Experts of a small language model.
Experts: 256 experts in each of 8 layers, a softmax router, a shared expert of 192 neurons.
Training: a variant of SOAP for the experts, 739M tokens, 2820 steps.
Below are experts of layer 6 (counted from 0) of a mixture-of-experts language model. Rows are named router (the router's row for the expert), gate (a neuron's input weights, with its number), up (a neuron's input weights, with its number) and show model dimensions 0-255. Each number is 128 + 24 x the weight over its row's rms, rounded and kept within 0 to 255.
After each expert's rows: "mostly gets" lists some tokens that are sent to it at least half of the time. This comes from a sample of Wikipedia text that the model never trained on.

# expert 58
router [154 140 158 136 162 102 125  84 169 118 153 154 130 113 146 110 107 122 138 103 124  98 114 132 124 122 157  88  90 140 113 170 106 133 134 109 129 123  96 135 154 123 146 148 156 113 132 121 138 100 138 139 136 133 100  86 130 130 135 105 130 115  87 155 116 127  99 118 129  89 115 116 125  79 103  93 119 176 145 131 158 145 151 116 119 111  90 128 120 115  72 164 132 162 142 112 156 152 145  99 124 175 159 148 157  80 129 170 127 155 170 143 108 135 121 129 105 123 130 163 121 136 145 105 132 145 168 135 118 148 112  71 111 143 102 148 170 131 113 112 166 129 133 138 142 107 128 145 124 134 127 124 141 161 164 105 108 132 118 126 124 133 128 126 150 114 103 159 134 119 112 145 129 121  80 131 143 116 128  77 155 146 114  97 128 117 153 136 113 146 177  71 126 136 104 120 144 170  97 108 103  81 164 175 144 171 182 131 121 118 152 116 177 109  63 118 105 148 123 180 125  95  89 117 161 149 155 132 130 135 143 104 147 129 123 136 115 177 149 137 183 102 143 109  75 106 114 109 115 141 129 142 133 142 137 177]
gate0 [139  90 128 108 137 122 139 139 135 107 149 142 103 139 171 130 125 113 147 116 103 128 108 136  91 108 133 102 105 126 119 120 136 121 138  93 155 122 107 122 177 108 121 127 149 132  96 132  95 172 134 145 115 147 137 133 115 147 146 122 120 159 164 135 108 117 109 131 109  96 139  73 189 132 111 142 114 109 157 133 139 125 114  76 118 185 146 118 142 126 114 111 109 138 158 110 119 157 121  95 132 125 136 125 114 125 113 122 153 117  77 120  95 144 156 142 164 155 107 108 101  88 113 149 139 147 128 102 127 116 110 156 136  97 108 106 113 131 139 185 140 158 118 166 105  91 131 146 124 112 102  84 127 125 156 175 122 114 174 134 114 162 141 178 135 124 126 132 127 172 121 184 105 131 127 115 135 121  65 171 141  96 142 132 142 153  67 133 145 104 160 120 136 137 116 147 169 102 114 169 124 147 123 127 118 193 128  73 164 137 154 110 149 114 102 173  90 145 145 122 116 153 149  86 102 156 166  80 129 150 131 125 148 153 140 115 153 122  72 134 113 137 134 117  96 109 156 156 129 147 123 119  92 140 106 181]
up0 [139 125 163 128 128 152 141 130 119 124 142 107 119 146 132 123 152 108 117 104 110 133 106 110 142 123 105 110 108 114 136 136 150 115 104 138 104 142 122 119 138 102  68 141 179 131 121  92 131 160 140  85 136 125 150 138  81 169 128 134 134 125 113 133  79  93 117 137 127 131 105  90 166 134 117 162 135 104 140 140 133 134  70 109  93 174 153 116 149 105 131 165 109 142 153 114 142 170 126 122 193 164 145 165 100 110 137 153 145 134 132 120  74 134 160 151 143 127 112 109 122 105 113 161 111 144 117 118 113 165 111 106 105  88 112  76 127 153 126 195 108 125  94 148 115  84 170 118 144 104 142 130 124 145 168 175 105 108 151 163 133 120 124 135 135 139 135 114  62 146 148 130 102 130 153 106 130 113 128 153 101  89 138 132 147 158 103 120 145 129 147 142 104 125 123 112 149  80 121 175 120 130 104 130  77 167 122  78 180 117 156 160 136 149 110 143  86 112 143 140 112 138 167 134 121 140 134 117 118 159 121  79 125 124 151 136  95  91  79 138 125 148 115 122 125  92 115 134 133 144 111 114 127 144  63 155]
mostly gets: " Rey", " (/", " José", " [", "ove", "ão"

# expert 111
router [154 160  99 106 149 121 141 110 132 111 132 178 118 116 140 143  73 132 125 144 119 101 108 123 124 168 122 125  92 149 140 184  99 150 142 106 133 108 110 135 148 117 148 164 159 161 115 139 116  94 110 165 109 128 104 110 124 137 112  82 108  81  75 185 125 117 139 109 129 110 149 108 134 103 144 107 146 124 126 110 179 145 161 132  99 108 108 129 143 115 101 113 122 150 101 121 144 124 138 109  84 170 156 129 136 112 114 166 131 161 159 159 129  95 131 138 109 103 134 134 142 152 142 108 133  99 133 116  99 106 105 103 136 141 126 139 172 120  98 123 155 142 114 135 118 117 118 182 126 148 103 132  72 136 128 101 117 105 127 121 144 147 140 127 154  64 122 159 147 156  92 126 140  68 122 138 103  88 141  97 194 127 151 136 118  92 134 125 135 164 147 145 145 101 108 146 131 176 110  98 163  75 138 166 158 137 148 152 110 148 166 129 168 136 131 141 142 123 126 166 169 121 110 115 147 143 166 128 164  90 111 123 146 148 162 141 160 138 182 117 147 116 136 131 120  87 152 109 101 135 122 120 119 120 135 173]
gate0 [110  87 121 113 141 121 107 124 136 143  95 125 133 100 118 147 159 147 140 160  98 187 116 132 141 128 122 118 108 120 130 101 154 143 115 171 143 136 142 116 126 132  76 122 119 122 167 116 123 120 138 164 104 127 121 133 119 140 168 166 131 146  87 133 106 186 125 156 128 118 144 162 156 143 130 122 107 148 154 157 131 124 127 114  80  56 114 123 114 128 147 148 149 120  85 151 128  82 142 121 133  82 165 186 128 104 151 108 105 158 102 116 135 137 109 156 108 173 117 100 112 109 130 133 124 132 117 121 142  96 134 130  98 129  71 100 123 109 119 152 136 137 124 148 168 104  97 150 128  82 167  97 172 135 127 112 138 158 178 100 117 107 120 142 184  96 164 152  67 177 168 134 116 161 130 101 140 146 129 124 114  74 107 136 116  73 110 126 138 129 134 123 153 157 109  99 127 130 122 127 107  74 137 106 104 125 127 108 122 134 121 119 111  84 133 121 155 118 119 126  86 111 121 146 149 125 111 113 107 149 162 143 127 129 153 130 155  94  95 136 130 136  97 146 128 124 180 120 155 128 175 144 106 154  77 132]
up0 [ 98  90 126 120 149 107  85 127 159 152 122 124 112 123  99 162 141 121 156 125 103 140 138 128 144 142 125 119 100 121 117 102 134 144  85 175 147 142 172 131 132 141  93 138 132 148 155 163 137  86 111 149  93 121 131 124 117 133 134 157 141 144 114 133 112 195 128 143 127 108 121 166 153 152  94 109 116 131 141 176 137 110 119 146  83 110 125 114 143 134 177 135 117 108  87 155 160 109 142 131 145  84 157 152 135  95 125 108 138 134 128 116 165 147 101 158 112 194 123  87 109  92 142 149 134 142 133 109 139  81 142 153 121 135  93 114 128 105 100 136 122 119 129 161 171 132 108 159 113  88 167 120 162 100 107 149 142 165 158 119 122 121 111 122 193 148 170 146  97 145 164 115 110 167 147  75 124  91 112 122 148 127 139 140  76  80 150 103 148 124 123 133 138 143  90 117 132 151 107 120  95  84 125  81 104 131 122 146 101 146  90 129 110 115 156 144 122 114 115 106  40 115 119 148 125 134 121 122 148 145 157 130 128 120 124 136 104 114  83 128 110 159 104 131 137 151 192 126 121 128 145 141 122 134 119 137]
mostly gets: "\",", "\";", "—", ",\"", "\"),", ",\n"

# expert 121
router [172 124 168  80 139 119  76 115 140 111 129 144 136 106 180 127  95 143 170  91 119 127  85 144 135 137 191  92 112 156 100 171  95 140 162 108 139  87 106 144 152 108 153 161 130 135 141 138 117  98 143 166 112 111 123 105 138 103 116  91 112 114  70 138 150 144 143 134 130  86 114 138 128  97 122 132 125 147 134 119 164 135 108 106 121 114 112 148 153 115 106 128 117 154 110  91 141 145 119  95 133 111 125 126 177 135 131 144 123 151 137 171 105 136 115 130 129 146 109 168 149 143 126  71 162 148 147 115 126 110 111 124 152 133 132 142 156  87 108 138 155 148 111 165 100  83 154 137  96 142 109 114 104 112 126 106  79 109 149 102 106 161 109 153 146 115 104 162 139 148  92  98 110  70  96 164 122  98 113 106 127 139 150 117 109  53 150 137  85 150 129  75 134 106 131 144 106 118 126 109 114 132 130 147 147 125 141 149 121 184 120 104 123 114 138 165 122 104 108 148 127 127 112  90 151  97 120 103 125 109 104 113 126 156 125 164 127 161 135 153 167 133 140 144 130 109 168 125 108 111 150 161 149 167 142 118]
gate0 [126 101 157 139 106 109 147 165 120 136  84 139 161 117 122 145 121  88 131  90  75 122 126 165 143 112 108  97 139  73  94 140 107 140 166 105 125 149 144 155 147 117  97 109 142 165 113 129 121 144 142 129 141 132 133 159 121 161  99 157 118 122 118 115 119  93 138 119 143 159 127 115 135  93 130 108 133 102 158 164 118 116 115 131 118 157 112 157 132 126 106 116 127 154 137 157 128 128 125 145 128 132 150  92 136 143 127 124 121 120 135 106  97  62  98 133 157 111 129 114 153 124  66  77 169 168  90  95 178  78 131 133 125 153 123 160 110 146 152  73 107 166 157  86 138  86 122 110 103 131 142 126 153 133 131 127 174 107 130 181 138 150 167 137 110 135 132 121 117  92 101 114 140 168 130 128 111 116 129  99 133 144 139 101 140 116 117 164 170 118 148 109  96 118 114 129 111 128 158 100 122 122 132 126 109 110  93  46 109 151 125 136 101 147 102 153 116 136 119 125 158 122 125 108 155 101 149 134 175  83 136 113 127 135 140 120  92 157 113 153 151 118 136 111 125 154 172  87 156 120 115 190  99 170 112 130]
up0 [128 100 161 103 117 127 149 158 101 135  91 123 148 133 106 152 122  81 113  93 107 135 143 168 154 101 130  96 128  87  69 150  87 134 151  88 108 139 137 161 150 115  97  94 120 167 105 143 128 106 136 109 128 136 145 156 121 149 108 153 132 128 100 119 116 108 145 139 130 133 136 138 117 120 150  97 142  83 138 125 156 114 108 147 106 168 118 166 155 121 113 132 118 175 147 164 129 115 109 160 135 117 128 107 128 131 127 125 121 131 119 120  74  93  92 114 175 119 144 103 156 134  91  90 185 143 110 126 151 100 134 122 127 139 131 159 161 166 135  66 105 123 164 103 137  99 151 102  99 116 132 109 152 114 108 152 155 108 119 167 138 138 166 161 127 147 132 114 144  99 109 125 134 138 118 136 109 141 117 106 112 130 145 131 144 121 155 158 182 137 137 111  84 128 125 130  90 124 153 118 140 128 133 145 137  90  95  26 106 142 126 134 104 137 114 158 126 138 114 133 118 131 106 102 138  72 121 126 184  97 145 112 133 156 144 119  93 120 102 156 167 146 145 144 134 154 164 118 124 138 124 172  88 183 113 118]
mostly gets: " Khan", " Kumar", " Singh", " Bh", " Zh", " Kh"

# expert 108
router [164 110 138 123 150 110 135 106 139 147 126 101 134  77 133 137 133 144 157 109  82 127  84 146 116 134 210  85 123 189 144 121 129 135 160 126 147 120 121 150 164 111 108 181 133 148 133 138 147 157 105 130 127 153 146  91 166 138 129 106 117 133 133 113 146 151 103 113  85  84 162 100 129 156 139 119 111 153 105 116 153 156 110 120 116 155 128 154 158 109  92 116 125 117 131 113 148 149 163  78 148 151 145 130 149 105 100 136 143 177 121 144  80 141 170 117 116  84 111 126 139 135 110  99 154 123 127 105 124 115 120 120 153 107  81 147 115 133  59 143  91 119 107 141  98 122 117 158 120 148 119 138 117 153 122 137 100 109 147 125 104 151 131 107 158  65 127 126 136 162 107 124 134  99 140 154 146 109 159 111 123 147 142 108 100 108 137 161 138 167 140  73 126 118  94 152 107 136 133 132 150 103 165 126 111 122 130 120 130 154 113 118 132 156 115 142 133 121 100 161 150 109 109 107 134  73 161 136 143 117 104  95 157 119 169 157 122 171 136 128 155 122 146 106  60 133 153 132 103 179 129 162 144 147 149 155]
gate0 [140 134 153 101  89 160 129  87 118 112 139 139 114 105 135 126 100 165 130 110  96  96 111 124 104 123 127 117 129 140 113 141 144 155 169 129 135 139 199 130 136 115 101 115 141 111 146 124 123 128 145 121 132 113 109 130 127 106 186 130 157 124  80 125 152 129 133 145 127  97 133  82 155 120 102 165 112 159 123  96 133 147 137 124 118 145 133 128 116 141 102 113 143 149 129  86 136  97  82  84 134 134 144 136 130 120 131 121 109 125 117 138 116 146 138 104 190 130 107 121 147 128 119 142 110 104 163 120  90 109 143 151  83 134 140  87 122 147 142 160 126 127 127 107 132 134 138 141 120 135  82 117 170 148 128 158 135 115 151  68 117 128 128 129  88 111 168 179  85 155 121 108 119  77 171 139 159 161 142 110 143 138 104  73 130 125 124 122 121  84 134 111 129 120  98 165 116  82 110 129 177 107 153 111 124 139 119  91 129 130 141 131 109 136 133 136 132 161 150 137 103 200 129 157 123 148 191 133  96 127 145  91 170  99 102 155 105  99 173 120 148 105 159  91 123 133 141 138  99 205 120 119 156 147 161 145]
up0 [101 120 160 147 178 123 115 153 153 122 129 140 137 159 133 133 138 106 151 141 141 183 170 139 163 133 136 171 110  94 172 154  85 120 111 147 126 126  85 135 110 138 148 112 142 145 118 141  95 127  98 143 129 131 148 117 119 141  88 113  92 118 148 141 103 146 141 105 117 131 124 149 115 131 157  88 135  92 136 134 122 120 145 118 127 108 138 138 136  91 119 140 104 120 128 128 108 132 128 136  94 116 112 105 136 140 121 126 148 119 149 114 151 115 119 175  87 144 122 162 105 144 132  93 130 116 133 138 140 149 111  78 174 122 100 129 151  82  99 103 143 137 121 150 120 113 162 107 137 142 137 134  62  94 133 115 135 153 134 204 164 139 134 121 167 131  95 112 160 125 120 155 119 145  79  85  76 101 103 116 133  89 129 182 105 105 163 135 125 172 149 177 107 150 163 120 157 175 141 120 109 131  98 135 141 116 136 153 129 119 138 126 168 122 133 114 102 127 104 140 150  60 131 129 152 110  71 132 129 108 124 151  67 141 161 113 160 133  80 159 133 139 115 142 134 117  92 136 159  81 124 126 115 123  84 100]
mostly gets: " n", " ind", "j", " adj", " ill", "-n"

# expert 234
router [154 153 166 110 130 106 115 101 120 130 131 123 151 124 126 107  27 137 164  98  80 138 113 161 102 141 182  99 101 154 134 135 107 150 143 114 117  89 114 188 155 114 159 165 132 115 111 150 102 127 109 155  90 123 112  88 158 110 148  87 139 138 109 132 163 150 155 119 100  72 122 100 135 122 149 107 167 146 123 131 123 143 158 117 112 117 140 130 137  91 136 170  84 142 142  99 161 137 141  99  83 147 143 129 182 130 115 146 114 156 148 148 132 139 124 156 112 150 152 131 133 143 165  75 111 132 138 151 136 108  88 145 102 128 118 133 165  98 116 175 104 156 108 136 120 124 146 156 126 170 106 116  97 125 138 132  76 122 132  82  95 152 117 123 132 114 136 156 120 143 125 131 153 101 137 154 129 112 122 113 132 151 167 112  89 103 152 145 109 116 140  89 119 137 110 130 110 144 137 119 127 113 147 161 132 166 154 147 115 144 149 110 112  94 154 160 145 135 109  84 145 146  87  90 165 109 142 127 125 124 124  75 151 150 113 129 148 167 154 144 148 123 105 139 122  86 142  87 128 138 131 165 137 118 123 124]
gate0 [149  92 113 125  64 166 143 104 139 127  83 106  88 115 144 133 110  94 157 114 154 159 120 107 131 114 137  82 139 145 158 143 132 130  86  89 134 160 172  99 138 124 119 117 137 123 161 131 172 125  94 120 108 131 111  98 134 113  95 123  91 148 140 113 117 142 123 123 123 110 137  60 110 156 113 103 162  89 124 136 126 129 148 106  49 107 135 127 113 124 165 108 120 153 117 114 159 123 171  90 123  75  87 117 105 106 109 159 135 133 159 134 160 140  98 122 162 141 132 182 109 134 113 110 131 132 132 136 118 156 143 140 113  99  86 142 161 125 111 159 115 112 127 132 165 182  86 148  99 172  90 153 138 141  81 145 155 130 119 171 116 161 119 145 122 124 168 157 125 131 174  80 154 110 122 175 138 130 120  94 134 107 138 135 126 126 134 118 143  93 126 126 114 163 133 129 135 103 146 149 110 128 147 124 122 190 145 139 128 121 137 117 146 133 145 116 140 142 139 128  88 110 110 125 208 108 129 147 115 103 112 119 129 142  94 155 115 154 144 145 127 114 113  98 147 140 112 147 150 144 125 156 158 152 141 113]
up0 [ 93 147 110 137 151 113 131 150 142 123 157 138 140 153 113 130 156 161 112 118  97 102 113 116 103 159 103 174 144 142 109 107 109 102 197 157 136 107  79 134 132 128 118 134 115 122 123 158 106 122 165  90 153 114 119 165 115 155 145 164 129 105  94 140 147 127 117 112 153 154 135 179 146 105 125 146 104 170 120 116 148 120 128 133 161 128 120 138 164 131 121 166 130 115 155 133 114 109  95 158 149 164 187 138 124 126 134 112 159 129 111  93 110 104 149 123 103  82 126  41 156 124 133 156 147 100 140 131 121 113  91 101 151 142 159 123 100 142 133 114 136 121 106 129 116 159 194 106 194  53 153 112 118 111 176 107 134 116 143 122 142  89 117 118 107 121 117  91 110 137  92 142  93 161 126  79 109 132 153 148 130 127 132 115 152 121 134  99 127 152 126 169 152  99 120 108 116 152 139 119 147 128 112 127 119  89  99 105 144 140 136 160 131 141 115 112  77 114 102 144 144 143 160 126  82 131 154 129 135 156 160  98 140 127 167 103 155 117 123 113 135 125 143 163 121 115 153 124 104 105 117 134  89  84 129 143]
mostly gets: " Kat", " Bat", " Ky", " Ay", " Toy", " Kit"

# expert 38
router [156 121  91  87 147 128 107 102 147  80 191 140 130  94 119 159  61 141 132 112 117 114 101 117 142 125 157 110 122 166 113 113 114 101 108  95 132 107 134 131 172  84 157 140 132 131 117 134 101 124 102 158 117 138 120 113 152 117 125 104 118 109  95 154 132 109 101  79  91  92 141  97 120 120 116  98 139 149 117 110 151 152 156 122 127 115 129 153 126  98 129 134 118 123 145 129 126 127 120  95 116 178 120 100 208 130 100 153 173 130 117 137 136 120 123 147 112 113  93 144 120 141 125 128 124 111 174 142  94  86 108 119 107 117 131 151 157 108 111 129 160 147 102  84 115 121 101 179 126 116 131 144 120 171 152  90 122 103 145 135 112 158 128 117 132 140  91 156 120 147 119  99 142 116 138 147 126 107 145 107 128 142 155 132 121  90 152 139 146 180 143  72 190 124 120 105 144 117 117 143 130 144 110 155 166 143 172 133  97 167 147 144 152 101 150 145 110 166  66 136 147 139 142  87 143 108 112 151 113 112  91 108 146 155 155 127 143 142 153 155  92 102 122 111  90 145 149 119  68 140 130 132 143 100 149 134]
gate0 [105 105  90  99 144 123 154 142 159  97 128 106 142 129 110 155 121 120 137 120 110 106 165 140 133 119 115 128 117 128 145 139 153  91 119 135  96  60 154 168 118 131  72 145 131 121 167 146 178 118 117 133 136 105 132 118 127 127 129 117 131 115 119 130 120 132 145  91 146 180 155 118 156 144 107 136 104 109 112 118 132 122 165 120  96 182 116 148 101  75 114 118 131 117 159 125 142  94 166 119 117 137 122 131 149 109 126 117 129  98 130 110 150  85 107 131  97 159 129 105 163 128 158 143 110 100 108 129 155  91 162 138  85 174 120 184  97 106 111 136 114 142 134  99 145 139 128 181  68 130 118 169 104 104 102 111 116 145 129 110  84 129 134 105 117 139 144 177 139 117  77 136 143 115 110 165 158 103 121 147 140 117 166 165 130 124 150 103  89 145 151 119  98  91 150 117 120 112 103 148 123 135 141 181 104 137 162 105  88  56  93 139 108 179 108  97 150  94 110 128 114 137 128 121 181 102 120 156 132 118 115  82 146 165  93 113 138 136 132 138 125 107 146 124 114 155 133 142 151 147 121 108 141 120 144 148]
up0 [177 131 135 134 129 132 159 111 102  96  77 128 111 100 152 158 147 136 167 143 156 122  74 123 101 113 119 181 105 199 132 146 143 124 132 125 155 133 167 114 136  93 155  96 139 151 118 143 128  67 180 118 111 164 135 145 166 122 106 109 141 165 110 128 148 142 192 123 129 138 102 102 126 146 107 134 191 127  95 125 157 100 146  62 149 141 114 141 132  91 192 109 104 152 110 144 117 136 113 140  94 159 111 139 127 140 107 137 164  94 126 124 115  96 123 136 103 124 128 159 132 146 104 156 152  99 124 132 164 103 141 132 181 101 135 110 118 148 158 120 132 114 147 143 142 110 128 121 116 125 137 104 129 157 146 115 100 143 124 112 125  70 118 143 134 119 140 155 122 166  67 128 125 177  92 106 115 163 115 123 146 161  94 129 119  99 121 120 128 133 107 114 141 123 152 129  81 133 123 147  84 124 148 107 102 138 103 146 140 155 133 110 139 152 128 140 127 126  96 107 104 130  95 110 107 147 153 101 110 108 141 137 167 147 131 142 157 105  95  70 120 143 126 103  94 106 110 144 110 118 113 135 162 117 136 101]
mostly gets: "ument", " Cent", " illust", " sculpt", "met", " anim"

# expert 150
router [193 136 156 108 153  91 111 108 146 114 144 130 138 130 132 156  77 134 108  96 142 108 111 146  89 120 166 109 109 151 136 120  94 167 133 124 113 116 132 162 163  67 107 129 127 140 119 151 117 111 101 121 105 168  60 121 115 113 103 104 123 113 123 105  94 174  99 108 122 104 128  98 144 101 147 106 130 128 110 109 177 151 144 144 128 116 132 129 168 114  94 165 114 120 136  96 151 155 128  93  94 158 161 133 206  98 101 129 163 165 137 153  93 101 144 153 114 118 115 143 120 155 131  99 137 150 161  87 171 105 109 112 131 141 130 147 145 107 113 132 138 144 115  95 108 124 127 158 135 132  89 111 134 130 159 121 104 140 137 120 112 130 136  95 175 124 134 132 129 141 117 164 119  85 149 145 136 112 142 101 149 136 155  69 151 117 125 136  76 118 142 103 136 114  87 151 100 124 165 129 154  98 142 153 134 139 118 148 116 140 136 126 155 115 119 103  78 147  66 125 120 136  70 130 127  94 120 131 175 116 129 139 143 118 173 181 122 114 144 129 129 115 143 132 109 110 135 114  91 154 129 143 156 108 123 155]
gate1 [155 133 113 125 116 140 147 125 104 130 143 123 104 105  99 145 154 117 114 164 137 110 159 135  91 134 132 139 124 136 128 136 106 151 151 125  95 120  95  94 133 140 155 125 139 167 147 142 141 114 122 111 126 162 139 106 131 143 149 108 131 169 125 125 137 141 188 140 151 184 105  97 124 132 137 145 136  98 120 140 147 121 129 140 121 118 106  78  83 124 132 128 123 150 144 195 202 121 158 135 153  59 134  96 154 136 140 139 141  80 134 135 189 145 137  93 122 155 170 145 121 168 119 132 159 164 127  96 135 147 149 100 147 135 188 135 132 143 114 131 107 117 114 119 105  71  87 148 129 127 164 147 134 121 130 137 128 140 119 115  64 130 130 114 128 142  81 123 103 127 156 115 107 135 146 144 112 146 130  91 108 155 138 142 136 134 170 110 130 140  97 106 125  94 110 152 154 143 131  84 167 107 139 109 152 102 112 157 114 139 143 116 104 130  91 110 158 131 102 119 131 146 137  84 134 158  69 142  99 121 145 159 119 124 103 158 118 158 144 129 150  96 175 110  92 137  95 142 104 156  98 111 154  85 105  76]
up1 [162 153 144 116 110 113 111 159 145 124 137 140 117 133 106 132 107 163 108 173 142 119 120 114 117 139 139 141 151 131 133 106 151 142 107 135 125 116 116 175 110 158 135 129 115 182 168 137 107 112  90 150 145 127 121 177 124 147 143 133 124 116 130 141 128 160 155 165  79 108 119 117 182 162 105 140  90 115 136  97 113 130 157 139 101 154 176 140 147 157 115 160 158 117 141 161 108  98  89 107 154  79 117 112 164 157 134 109  79 128 111 114 134 130 166 116 128 145 122 142 137 110 139 151 159 116 132 151 142 126 112 139 142 108 140 100 137 153  96  77 165 189 189 180 126 145 120 107 135 132 112 124 168 131 161 138 151 146  91 149  84 169 122 145 120 125 119  99 139 151 142 121 161 109  88 128 146 148 120 144 146 129 134 185 154 145  95  91 149 120 144 109 118  98 158 123 111 127 141 135  72  76 142 110 142 123 138 107 124 152 100 145 162 124 117  89 160 139 100 161 123 157 128 104 114 136 125  99 102 141 167 149 187 121 112 137 126 110 141 103 157 155 116 124 125 114 108 173 156 111 158 148  79 155 137 125]
mostly gets: " born", "″E", " home", "Born", " based", " household"

# expert 229
router [167 142 130 155  95 114 114 130 166 114 162 147 133 129 150 158 123 155 124 106 138 110 111 122 127 156 128 111 124 155 148 152  78 140 144 108 129 123 106 154 146 121 159 154 147 140 128 143 138  97 137 173 105 170 110  92 145 137 128 110 160 106  91 170 129  91 138 113 124 119 126 103 128 107 128 127 141 172 124 126 150 188 140 120 126 110 139 173 165  94  67 130 126 148 136 121 132 132 141 120 119 128 133 112 117  75  97 148 153 140 142 156 130 118 123 110 125 133  48 147 164 149 161  91 165 118 175 122  84  98 109 109 102 117 114 138 156 115 130 121 119 135 104 125 120  92 136 196 100 156 108 103 119 132 156 103 129 129 139 141 115 155 139 150 171 102 115 153 138 167 126 111 157  72  96 117 148 146 149 121 129 115 116 115  96  66 133 144 128 123 177 111 137 117 115 151  99 144 101 143 127  80 128 130 141 139 175 128 113 128 152 127 176  93  86 121 126 144 109 143 146 142  62 146 129 106 138 139 137 123 109 108 169 164 127 157 137 168 162 145 162 107 127 147 130 145 141 122  95 150 108 171 128 109 153 137]
gate0 [102 146 169 129 153 116  83 132 126 149 184 119 124 110  82  92 113 116 157  78 156 175 112 130  99 219 162 134 102 142 136 111 111 152  91 149 138 151 138 139 124 136 154 108 132 120 168  94 144 127 124 135  82 173 124 107 143 146 128 139 119 136 150 116 150 138 146 127 121 143 117 134 143 150 119 117 146 122 116 153 142 146 123 119 134 185  92 122 110 157 131 146  99 107  89 134 150 134 135 155 114 118 140 107 137 183 101 152 150 138 175 125 148 118 158 143 125 131 171 139 118  76 110 102 122 138 144 112 157 202 123  95 134  71 137 166 140 133 122 107 125 139 105 139 148  98 129  73 132 117 118 132 125 117 105 149 114  97 149 142 111 136 143 126 124 131 115 147 109 179 137 103 172 147 159 168 104 126 132 108 154 130 173 106 150 131 137 129  68 117 115 105 144 122 185 156 172 125  79 127 110 115 140 127 134 107 139 147 151 127 189  99 159 140 143 154 126 135 148 131 109 128 149 137 144 110 111 139 123 122 123 177 122 101 155 165 110 146 151 131 149 132 162 126 128 133 105 164 106 120 146 127 116 155 119 153]
up0 [156 108  82 117 125 130 179 117 140  95  78 120 136 141 179 168 129 145 113 160 103  80 135 149 165  29 113 113 142 130 101 152 129 115 167 120 110 113 121 143 135 102 107 158 126 152  91 174 109 133 121 129 149  80 115 155 128  97 118 119 123 124 101 145  94 115  92 131 134 100 144 134 139  96 134 132 122 129 132 137 119 105 141 143 125  58 143 130 131  95 135 118 167 168 172 130 118 132 145 107 128 152 140 153 128  94 113 112 121 123 104 141  92 118 103 113 149 113 100 117 145 166 146 137 132 135 131 128 108  45 116 127 111 182 114 109 119 130 123 169 140 126 163 114  94 158 129 149  96 161 118 139 121 155 164 102 135 156  93 122 127 133 102 148 100 111 114 112 154 103 114 141 105 101 108 105 177 113 132 150 110 141 107 140 111 149 146 140 189 141 133 134 128 129  83 100  80 135 161 133 130 128 117 139 126 172 133 133  95 141  66 143  89 102  98 113 144 107  98 125 141 119 131 110 126 144 141 111 159 119 124  89 144 158 113 101 153 108 104 141 118 126 115 107  99 114 148  94 139 130 140 144 128 101 157 109]
mostly gets: " Again", "?", "!"

# expert 37
router [141 128 129  79 147 116 124  95 152  98 172 124 142 111 130 107 101 142 124 130 130 120 128 165 128 136 144 135 101 132 112 148  92 172 126  92 128 109 119 144 165 122 115 181 159 136 105 131 153 121 100 152 108 132 106 127 168 143 107 104 105 116 115 192 148 141 102  81  68 107 151 132 140  95 156 143 170 148 118 132 151 158 173 155 100 110 128 144 170 130  68 140 117 151 120 120 160 103 129 102  74 157 165 121 176 121 112 134 111 135 116 157 115 105 130 145 102 109 110 112 141 118 155 124 119 174 135 109  99 103 141 120 132 147  86 127 151 109 111 132 152 115 123 157 135 101  97 157 121 132  99 112 113 141 139 129  99 104 114 140 116 145 151 155 125  92 146 140 147 147 112 142 130 125 111 113 110 138 170 109 205 118 118 126 116  99 165 108 112 156 163 117 137 111 116 135 118 165 140 104 140 107 163 152 135 111 185 123 107 126 119 130 138 138 115 152 126  94 141 130 119 113 105 102 133 115 125  82 166  96 138 109 163 162 144 153 125 141 176 102 154 143 119 113  70 141 161  80 115 156 165 136 162 117 133 181]
gate1 [151 157 159 112 114 102 122 104 127 100 114 113 130 113 151 118 152 164  85 162 142  89 135 161 175 119 142 141 125 163 110 115 110 140 101 117 152 124 133 137 100 143 120 126 132 129 151 120 103 137  89 114 126 119 119 137 124 135 112 100 110  95 104  84 179 113 120 117 101 138  97 120 133 175 120 170 162 125 165 139 100 107 130 151 170 139 146 142  76 121 144 140 126  83  98 101 115 101 115 134 139 137  95  82 155 136 150 125 115 129 163 118 111 139  86 151  80  62 108 127 105 120 139 120 156 169 137 102 109 132 116 117 159 105 120 126 174 119 116 155 178 105 102 109 114 107 148 126 112 155 129 105 162 113 112 134 178 110 134 115 123 137 131 144 123 121 113 117 152 121 124  78 180  98  76 128 147 165  94 128  96 105 155  76 116 121 154 133 131 161 141 128 105 157 156 154 111  91 140  83 157 151 174 139 157 115 125 142 115 156 129 160 129 142 146  85 102 115 121  91 129 115 146 138 144 116 102 126 112 116  98  85 102 112 129 139 121 132 127 123 128 100  91 152 147 137  69 107  76 166 149 158 137 129 141 150]
up1 [125 154 140 124 108  98 143 114 127  92 117 128 128 121 132 125 159 149  68 176 174 122 136 142 164 120 119 138 144 139 119 111  91 108  94 129 142 144 155 108 103 155  90 127 126  97 169  89 112 140  86  97 143 100 140 134 115 138 116 103 118  98  95 115 197 117 123 113 100 134  89 138 141 164 133 184 152 155 159 142 130  93 127 152 179 144 130 146  89 148 132 157 124  75  96 109  72  90  99 145 135 127 117 113 140 141 171 120 118 137 161 103 107 115  75 143  96  58 136 135 117 132 130 139 130 135 125 126 115 136 139 121 162 123 129 121 161 126 119 135 169 113 105 120 138 133 131 136 162 164 144  82 152  92 103 129 161 147 108 140 147 118 115 142 126 146 148  82 136 131 132 116 159 134  83 131 131 161 130 165 111 109 134  99 136 144 155 123 135 135 115 155  94 161 158 135 134 110 148 127 156 145 155 133 148 109  99 121 118 156 146 162 131 170 153 106  98  85 135 115 128 130 151 154 132 119 102  93 127 118 118  93  92  81 133  96  92 118 132  94 108 109 115 138 153 133  67  86  90 161 144 131 135 142 140 139]
mostly gets: " When", " under", "When", " when", " Born", "'\n"